{"experts_per_token": 2, "balance_loss": 0.00119, "vocab_size": 8192, "rope_fraction": 1.0, "tie_embeddings": false}
Below are experts of layer 3 (counted from 0) of a mixture-of-experts language model. Rows are named router (the router's row for the expert), gate (a neuron's input weights, with its number), up (a neuron's input weights, with its number), down (a neuron's output weights, with its number) and show model dimensions 256-319. Each number is 128 + 32 x the weight over its row's rms, rounded and kept within 0 to 255. Numbers have three digits each.
After each expert's rows: a language model's description of what the expert responds to; "comes before" lists some tokens at least twice as common just after its tokens as in all text. This comes from a sample of Wikipedia text that the model never trained on. Tokens count by the router's weight.

# expert 24
router:124142104142112105058150169060137142164160166190075078121160153168118083122136062169123122118074068167154098050145076110140162171132138138196118164117193164100088125125112095094146165216102203
gate0:130083124114158176131103145103180094156079114134070138165103176056133064140157141142097050126155120145127117128127174141096128152153098122183091094135106110099154105124122148145122164147090137
up0:055166134148115123122198120113107129119134185090166110158149148133114147139105119139130125117108049142097168126147149110157133118102151110089166196098124109200133166149123121124129108114161143
down0:099134108127158151186120157131096125084120116059122133135143157167157094087102113126118150113142146183095098128143126141213160138119189120147123116123141180077135123137132163087163137113072091
gate1:134116159147175066088095063139204134152110113168175062099176081151133084131137124083166108130167134116134111109130118169085118204091112122081159100111234133093145070118084168181103148178099113
up1:117127191099139157135048116140202175136081052146136128102090135159121124204119126141168104113166162104122141071125074171062125135102097083134133130120130147064136097120088141147102126144089145
down1:106117079116123073151086143134141111107117137107118156145114165171099102136123069152161177084170082187099199147152139118100091129077140150121085142194099155110095120125109109183131161053233125
gate2:131162146183124103048130115087141104105130168117125159090123139116176062136076122113118104138105123158096181159110047130173115125111112137083119170124114170188155104109123129106142148075089134
up2:114125138146093138050122151119172161115131171080123135107101149152210106193134105148093147099100162191096152165068069141168098157109151126134168144124164182153160097175113143159142147139099134
down2:071149090145167128149116140142168134151128190160102123075115120170148128156139157176085188130125175116110144106083150188133077139096145075126125117183112131103232106199113110090114152144125198
gate3:097113130131126145074161166156113081146131140085114093126124098115131096087078113155165104129123126170084130127111083080094069109113129114155144133129090103086104152053148082168184097107157166
up3:111094127182107123065112153074109108113102222083111099087127152105182156103091143143146183130118118130090124109137140116126106086182079157103158126152059098134173167158143148146165077084112150
down3:135067140112134105183120169139111144151126087107122134155151155195072134089090166138083145114151133084130087075132070138106127140044142129104099112190119121187164129077093165143138098151189132
What it handles: Function words, adverb -ly. Common function words in running prose, such as to, was, is, that, with, which, been, and -ly endings like historical-ly.
comes before: " a", " the", " be", " was", " been", " not"

# expert 31
router:141120155168096177086178126142121122184086144143112136119127159123129115131141150139147089128147136105079089114119122112146170127154159105153102108049186177144137131109116117128168145147090128
gate0:087125166205162123160126107111155118113136140114140132157158092140173155166168160107129084108069090154096143212141129090113179124128157136183130085139170131152140128132088127114116143087095097
up0:161109182134152158171120181147115143119134093183118124097099134091112089155146122136100153124166163185133114085088179121126159075087127123134166176155159168131074059196120106110163105154220134
down0:145122128145133070090147114136118181141134169161174089143139145122104161147110152174078086129118120199098124130069051121188114123182157177189141128108173147116129094088107115142054097136183130
gate1:130148103132126156166159134148106106086095130101094115097114084107061147064185162154194171143108128146111071055135111133136115171158154203146130084142117171163099178163166153095094170119145117
up1:113117117114118140195138065093136130102119078086125128152110131119076151082122115124122116170146101140161086136087118124142158107108124166161135085145133165150126166163125095086110067170172137
down1:111197191085159131040100158112088159185163119141114128138123155125144077200162132143101090174102100067106126136192163134132159143169160106081134147065125100090163116073065177125127157096207110
gate2:108132136138121131066168136079140146100125157054080111112148159103157100166114144137188120143123110079164045150040169147129099148177112109125109080089063194119068157131113135117132134116072102
up2:152172130113158135089165108155101136102115151070119142145107091136086097111079177109086146196127135153102100090132139106115132208141105134126134134199147110091144168129146161159098135164140140
down2:166113128082075151122048102192144119178188135121151145136128122118130105161145073147127127161057051139163117113155099132091109149115128177144116157190083163092079109130064098132111119145103104
gate3:165176110143176089208068139097141156139107097139171098141125175154115140096109147114175097170094111107131133130114153155102076132097163095121118122139099122108133077085165156161092124197130170
up3:113131138119163064071121146076128068184135125070182098126087134156164104132119108154135167109100072167196077086107120070135123084137145156131151101172121121095122173118134163116172123151154135
down3:128106137135106172091124141126104130195144106122135122070101122139083127157159091172083121062115198156153070118124171086133144104126126155119127186076098128065089149125143145105182155088154123
What it handles: Past participles and verbs. Past-tense and participle endings and verbs such as -ed, used, released, played, made, found, typically after was or to.
comes before: " to", " by", " in", "s", "ed", "ing"

# expert 28
router:133130112171087144107178131140157128106084115171087124137115137164151119150196158171160136121103105176084087136107104107125127138140111049124107138083184116117086112126109096133173176155146097
gate0:162100144101114176143083148181127142120071109111141123101130129146124108148077159107128108137122165086114176154091154155158069133133133121214130183113156138132151082178101147136141119114078123
up0:142157154095123100118166130139156078153183123123065096140115171098152113124197111114174162121109112146144135166158164093137107112125119094100114165172148149191169136115156150106082200127158124
down0:143102075103156075099170091150168133024179109080154163119134142111143115085167121123105107079150120132066159164123098142099108171102080125126097156147147161142106150135137129120177150137089127
gate1:128158126190071151136126118137160085183138141197139165155215125119074139111124107051102141071140074131156079134151182127148147121122129091107144180152112128101120126085116123067148158084139136
up1:193124092079146132127177171129070134107099117093171110114045133134154116128088121187139140123182131128137164056065145125101061133145087162131125071134133130153141139156125157184130072154131112
down1:127123078108159126119136113158087127147100143102147136110134106093136128152151104112108118157114162143129195103094143108120124108143136086099106109120202063140096086109103112166155131082065126
gate2:135078109171091135098141142119096048131077136093095132086052177130126137199133167109153135107162111140122138026125129140106087149148130147153215091085103122118107067120142099107107138168157085
up2:128128081047137118190095149162140132071167151075080130172155111084116117088174131142117115145132109098100135117133111132146163081140184120105102147181149073196184121172096125120148094158156150
down2:148113152172171096104161136164141113138096161108124097162118110129143105168087118146167096125130115133143121059083113116064112082111146129135166149166152122134107112076139174072143185132172173
gate3:146110139085160065088106124126143167158071143096146020098108116114156104109099145075129066118070059134110157152136114135200107162104172069132058101169105116109155100116117146091101084151123148
up3:157131140091095095126130131115160161125076166141124116084149065104111187140071178148134082151079150132117132095128133141080126182183129129152152120142106086132141129145112151143066064189169158
down3:120114057103114133098131147109160147115075133074034164123083135098067163095092077111131107078105115085088169077192191093096120144107129196100132087211099120116125126084105127114093145182130105
What it handles: Institutional head nouns. Head nouns ending names or phrases, such as States, film, season, University, School, Empire, War, often after United or Russian.
comes before: ",", "s", ".", " of", " in", " and"

# expert 26
router:153124144205083156076122140096070131175098126165098113180102095123099095108192118135157094152122108149116117130150117097128085150105090092141112150141155102137108117151044038118136188144097143
gate0:173097155078087118104158178112144119097141118115106164194141152154164121088115096090180113198158122119078108123151139129110131168158110148135153126133148117106108151090122162199137167130156211
up0:156173126113075129166139106159165063098156174105156109126126158123123107099140122167086162135190086219172056118150154162181145201121133140144111095155184129101124156182130118143152176169107119
down0:125128175203107149142181053120093109138149086083165160161141154113117107146179176105120134113120114136070162145156140106105151125109128069100134108177116108184149094133125128148149135186147110
gate1:166092156169129154098119087128152109105143117178117099131095125115180160150129131138121107138065132113141103105106128086133123154059152153087150179149163120115150137137170121096116138050132125
up1:145118034167181088171142081168151163161120139113109087175195074125154109162140065082089104156129146156122115133114108151182127118107139091134114099062176110140120128141108111162113102182100141
down1:205132176076137129071144084100128109126140157094121117177120134076149077159142015135126103173135118182141148096116057105162077101130180103096110098117120101155171071140126126163092111123119134
gate2:137160152169135159149127119122145145170130137137175102139117124146133144171134092091112149196051120128140161175160127071074162126152110093158110172069141112136103097115114161136112165171153139
up2:119113111153177085098098114087091097142134068160161084109106143130161134165076092127117130191085113164161095160073137125083155102076072144145100120136127102192097119138127130199121141135154167
down2:130118076120106104145077145098155122093058082111137111123116145140118115096139104105092160102100047158119125142131172154099145137100164106152120174102122178133198136061117130110074133119148106
gate3:120127144106133092123117054157123135114133131134104099089144145101144201125092147127138128106109144168170174097164107085111100089129086102116101191150155142155187154080097109108150099129098117
up3:146128157121184180144140150110111177124176092116142100167208134154099162138125099141113101081082150176064140117173115143140128170051137143153112180181168170179140099120152165131158106099164032
down3:146132090085176140171140097102101130108070185110103102128128171156142122098144120083114170195194117143141131165122132101152166118150172078095062100073148088087110098088151148050097154124124141
What it handles: Plural suffixes. Plural and noun-ending word pieces right after a word stem, mainly s, also -ies, -ions, -ities, -man, -ers.
comes before: ",", ".", " and", " of", " in", " are"

# expert 1
router:165135119092200136094148178152075082147110140154093148132148131121090120160180170135148090147076074096137115102145122127160170107149126105126092139128137138176138092121124088146103158114102167
gate0:144135141128162141080117188111128146092104128180216093146119103127134193138181142155130114130132094124125113164133142132155128081136153184102116118136107101138133140117148124091070164123141113
up0:084123164157122066084148129091098136139084110100164136147137155139120164173123154170181167164101140121173116086129150200134115129094082096147088174133062127090122111143143136121148148094157138
down0:131125105163136133101156083130133167120194147177219105095128111122146117154129050207126194091099134145098085144126157130201140118076113126097131063118057021092147142113110161113119151127122134
gate1:155111134159179162140137130151107087134096153158170103141188171145144139138126155117122133085140131127107122119081138138121162125157082118129107099121156160149131123137101161169139141147098150
up1:039127119144121094110108130145134120100109120181148077081106116138082125196117126192154176166141135093115139119171130175152144053127161108114116163170135136099110156122132132220123166066126081
down1:098156107166110107099071106109132162117168056109084129126165122108090175104158151120062077151106163192077166145130110090143106134139132100167158133108070124064086133163091120047152129102118151
gate2:146154091154139141110130163114159082128110102127057106185128064174114114177146096098127156093129108065089125159136121143112119097124078102132136165140137086094081124061129079147159108109153143
up2:114073197133184181130097099135155087120142157103114124120145128095163155122173113100117139128112148116192102150180175166090142095131079132148185118175140198135095118113095128087166081115158115
down2:146112132127111138074189154128188155082121143088131135127120135149116113117137158120102113117114215170134133132117137124170151149085128137154118132130135133141082192105131183135180164116151145
gate3:124116133121173159100147125170097127110110178144162059121110142157143106151130127190170174114141120139158188135168156163099111139138074102110171113158140122145225179108143138085140145145138111
up3:115114086126080140099113132140148132153152136111154157126140088064145126097117138107118140149096104175107138197150127067065123164098188129093101142116094159135111139150134144122176107121136104
down3:131101180179115110103144128195096189120135178114086112142122150078112115132113134073146151166080083107124130139148109112184197083158175142136103110122109091048140127168105137149076154156111136
What it handles: Year and date digits. Digits inside years and dates, especially the early digits of years like 19'8'8 or 20'1'3, plus stray there and up.
comes before: "4", "5", "6", "0", "3", "8"

# expert 16
router:166176128095101093095168161109131158138100143149107147086139099127116099155150093162120133164088110144092118047113147106161136098200080087192101136092165111129082086155123106117119119129143119
gate0:111142208143096156114158117122168115155091121148165140139083086179164166159162106152135159112135150104145137071073098113107126118090142112142133123102120145101098091166139155151117116136142124
up0:134131056126114135144137142145168187171131170130094123069111195139079148150100110146138129110105068096120149139115132113106092165166132135153137070133097142081154131119147104151141129080092153
down0:092079126105156125134032165086083153107148096051138087049117172162101148109108098050091094092087119116122164165101110140132088170183144179153116079096130181176134139129108159188167125087096117
gate1:134134182106140149157165116126100090176151217093144079110144156140159137083132065095198064079135128151079154093119136144130147102145120100164135151139112073172139137112143174177160131114134155
up1:174101128120141122125087103114148104126183151142091149143118132094116073087141109077103152137139162130138069139133182175130046114116136099081182124088113094152174181151112121135133111121120109
down1:160157115118074105087122148147199087092135111133130144154044088137101183131134119137130141086164132132125095117112185116049119132119180108131076109139185096103148126132112155174111112112152060
gate2:154090100130128096136149111127111094046137180114175126141131086181130178094100156062170160152087128130051141109112152097103116148166166129163097118149151060109161149110118062091091131173139149
up2:128178090145128136090079145143106089138120150120071183104131130111179118111176134138106110114095126104173122192156079134106122148156150112063109110119091097143121142072110170124108165101118124
down2:125101163100147129102108085120135076157158107113063093165149096102177132063108098153109128145126048114125160118108146113140128091114080137137086162151121105049145144106099095114133117171116164
gate3:077104111176111133136097150115122167135151103097070090127148122106160195104162146125099162149049137116106142114080086090080106130162160182135233133063089177108102147115136164101132104121075169
up3:110089235119059116161123122100175137102167103130131105115175139140080179174079162126067135139164095170104139138140183056140105174128174084140118115138114199123046075120125116144133068134139085
down3:157105135091134113074076192132081132156141124110139126156080112223094162172067144131083154142166105163107073129128118144087140103109162140154096125180177143146125124095188110133126095148117067
What it handles: Trailing digits in tables. Later digits of numbers in tables, statistics, decimals and ISBNs, such as 11.0, 9-7-8, 15-0-0 m, 18-3-6.
comes before: " |", "0", ".", "–", ",", ")"

# expert 2
router:152142131139136052061164142094156148185112132151116107082134148091111129139174149147144119155138089109113156072122157118154103117095097069207120111096138151096115038137110109148128107073067164
gate0:124092124113132115150124108085131111176139086063127064102135141187105127168132141162109143132088093133173139114090161152052135150154143109131203176163098104075146126122133118177121083079125126
up0:103154131137159103070129149125174082169148115121100084113155117118121114127115132160067126146147198130204138080123091115113120140131122163131120171138116103141088120138085069187165143128055096
down0:133159127145165193127132113190127183160096123150146111169117150141124182103120120138190100136158204115048072087180097108176151100151077114136108146091159133184156099138123171137170083146140157
gate1:123123064115114133137170110139105107133149118159132159140067125118112038055150148168145090166187139145154144066063129134050093148136153180077124103091132102132093110118162133186151186164086112
up1:055145137097147098090115112181117065141146120131149166121171146125065150168135149138110123128080134098133126136136096098197112118121122103116161159129090194140206163189127092136197115156096156
down1:123103122100118095127125118109122034139155115108124069160078178136165099127065167117145109086108105087113097171104137085125162110109118128148098094102153152124145174103147143154129134104158113
gate2:115141154132162090093150149109088163126117123128223192132138106142140120178124148105077177110092103115077109177153156113172098151126105154124135105137162119118052124113072118129131119080135129
up2:079155145178151131110115126156111138135058200144126154102127127175152158101109179133173156152109122129154141199189178101125101141112113162132120139128179085131065148130151128068158045073113126
down2:078073104120072154151141150121138146086130151175151135115145177198139147136101137170146169168163214121184129098187092168083128184172179130106120129120191146205102173120103128131048159184140109
gate3:150139150122154101094119146135193198168109164103055118150147068119113055173151131142152116116108157079168180110159113100164167089136074187114087118115173077158126138136131047093132122106101111
up3:137183163116146109140165127126078158178181128145121127144179135140145081102132142107165159114130163152161222113141091139142127107103122119134031097174104113160087134070110095142159130150095187
down3:135163106131130104122135122097154148142180155119080125177137162097154150124180066076138167129141071138158102190112103124110095084130112173171135153121119099135169123125101133109101092086106061
What it handles: Conjunctions and prepositions. Connecting words mid-sentence in prose, chiefly and, also on, from, for, as, or, in, after, until, plus sentence-initial In.
comes before: " the", " a", " his", " its", " an", " well"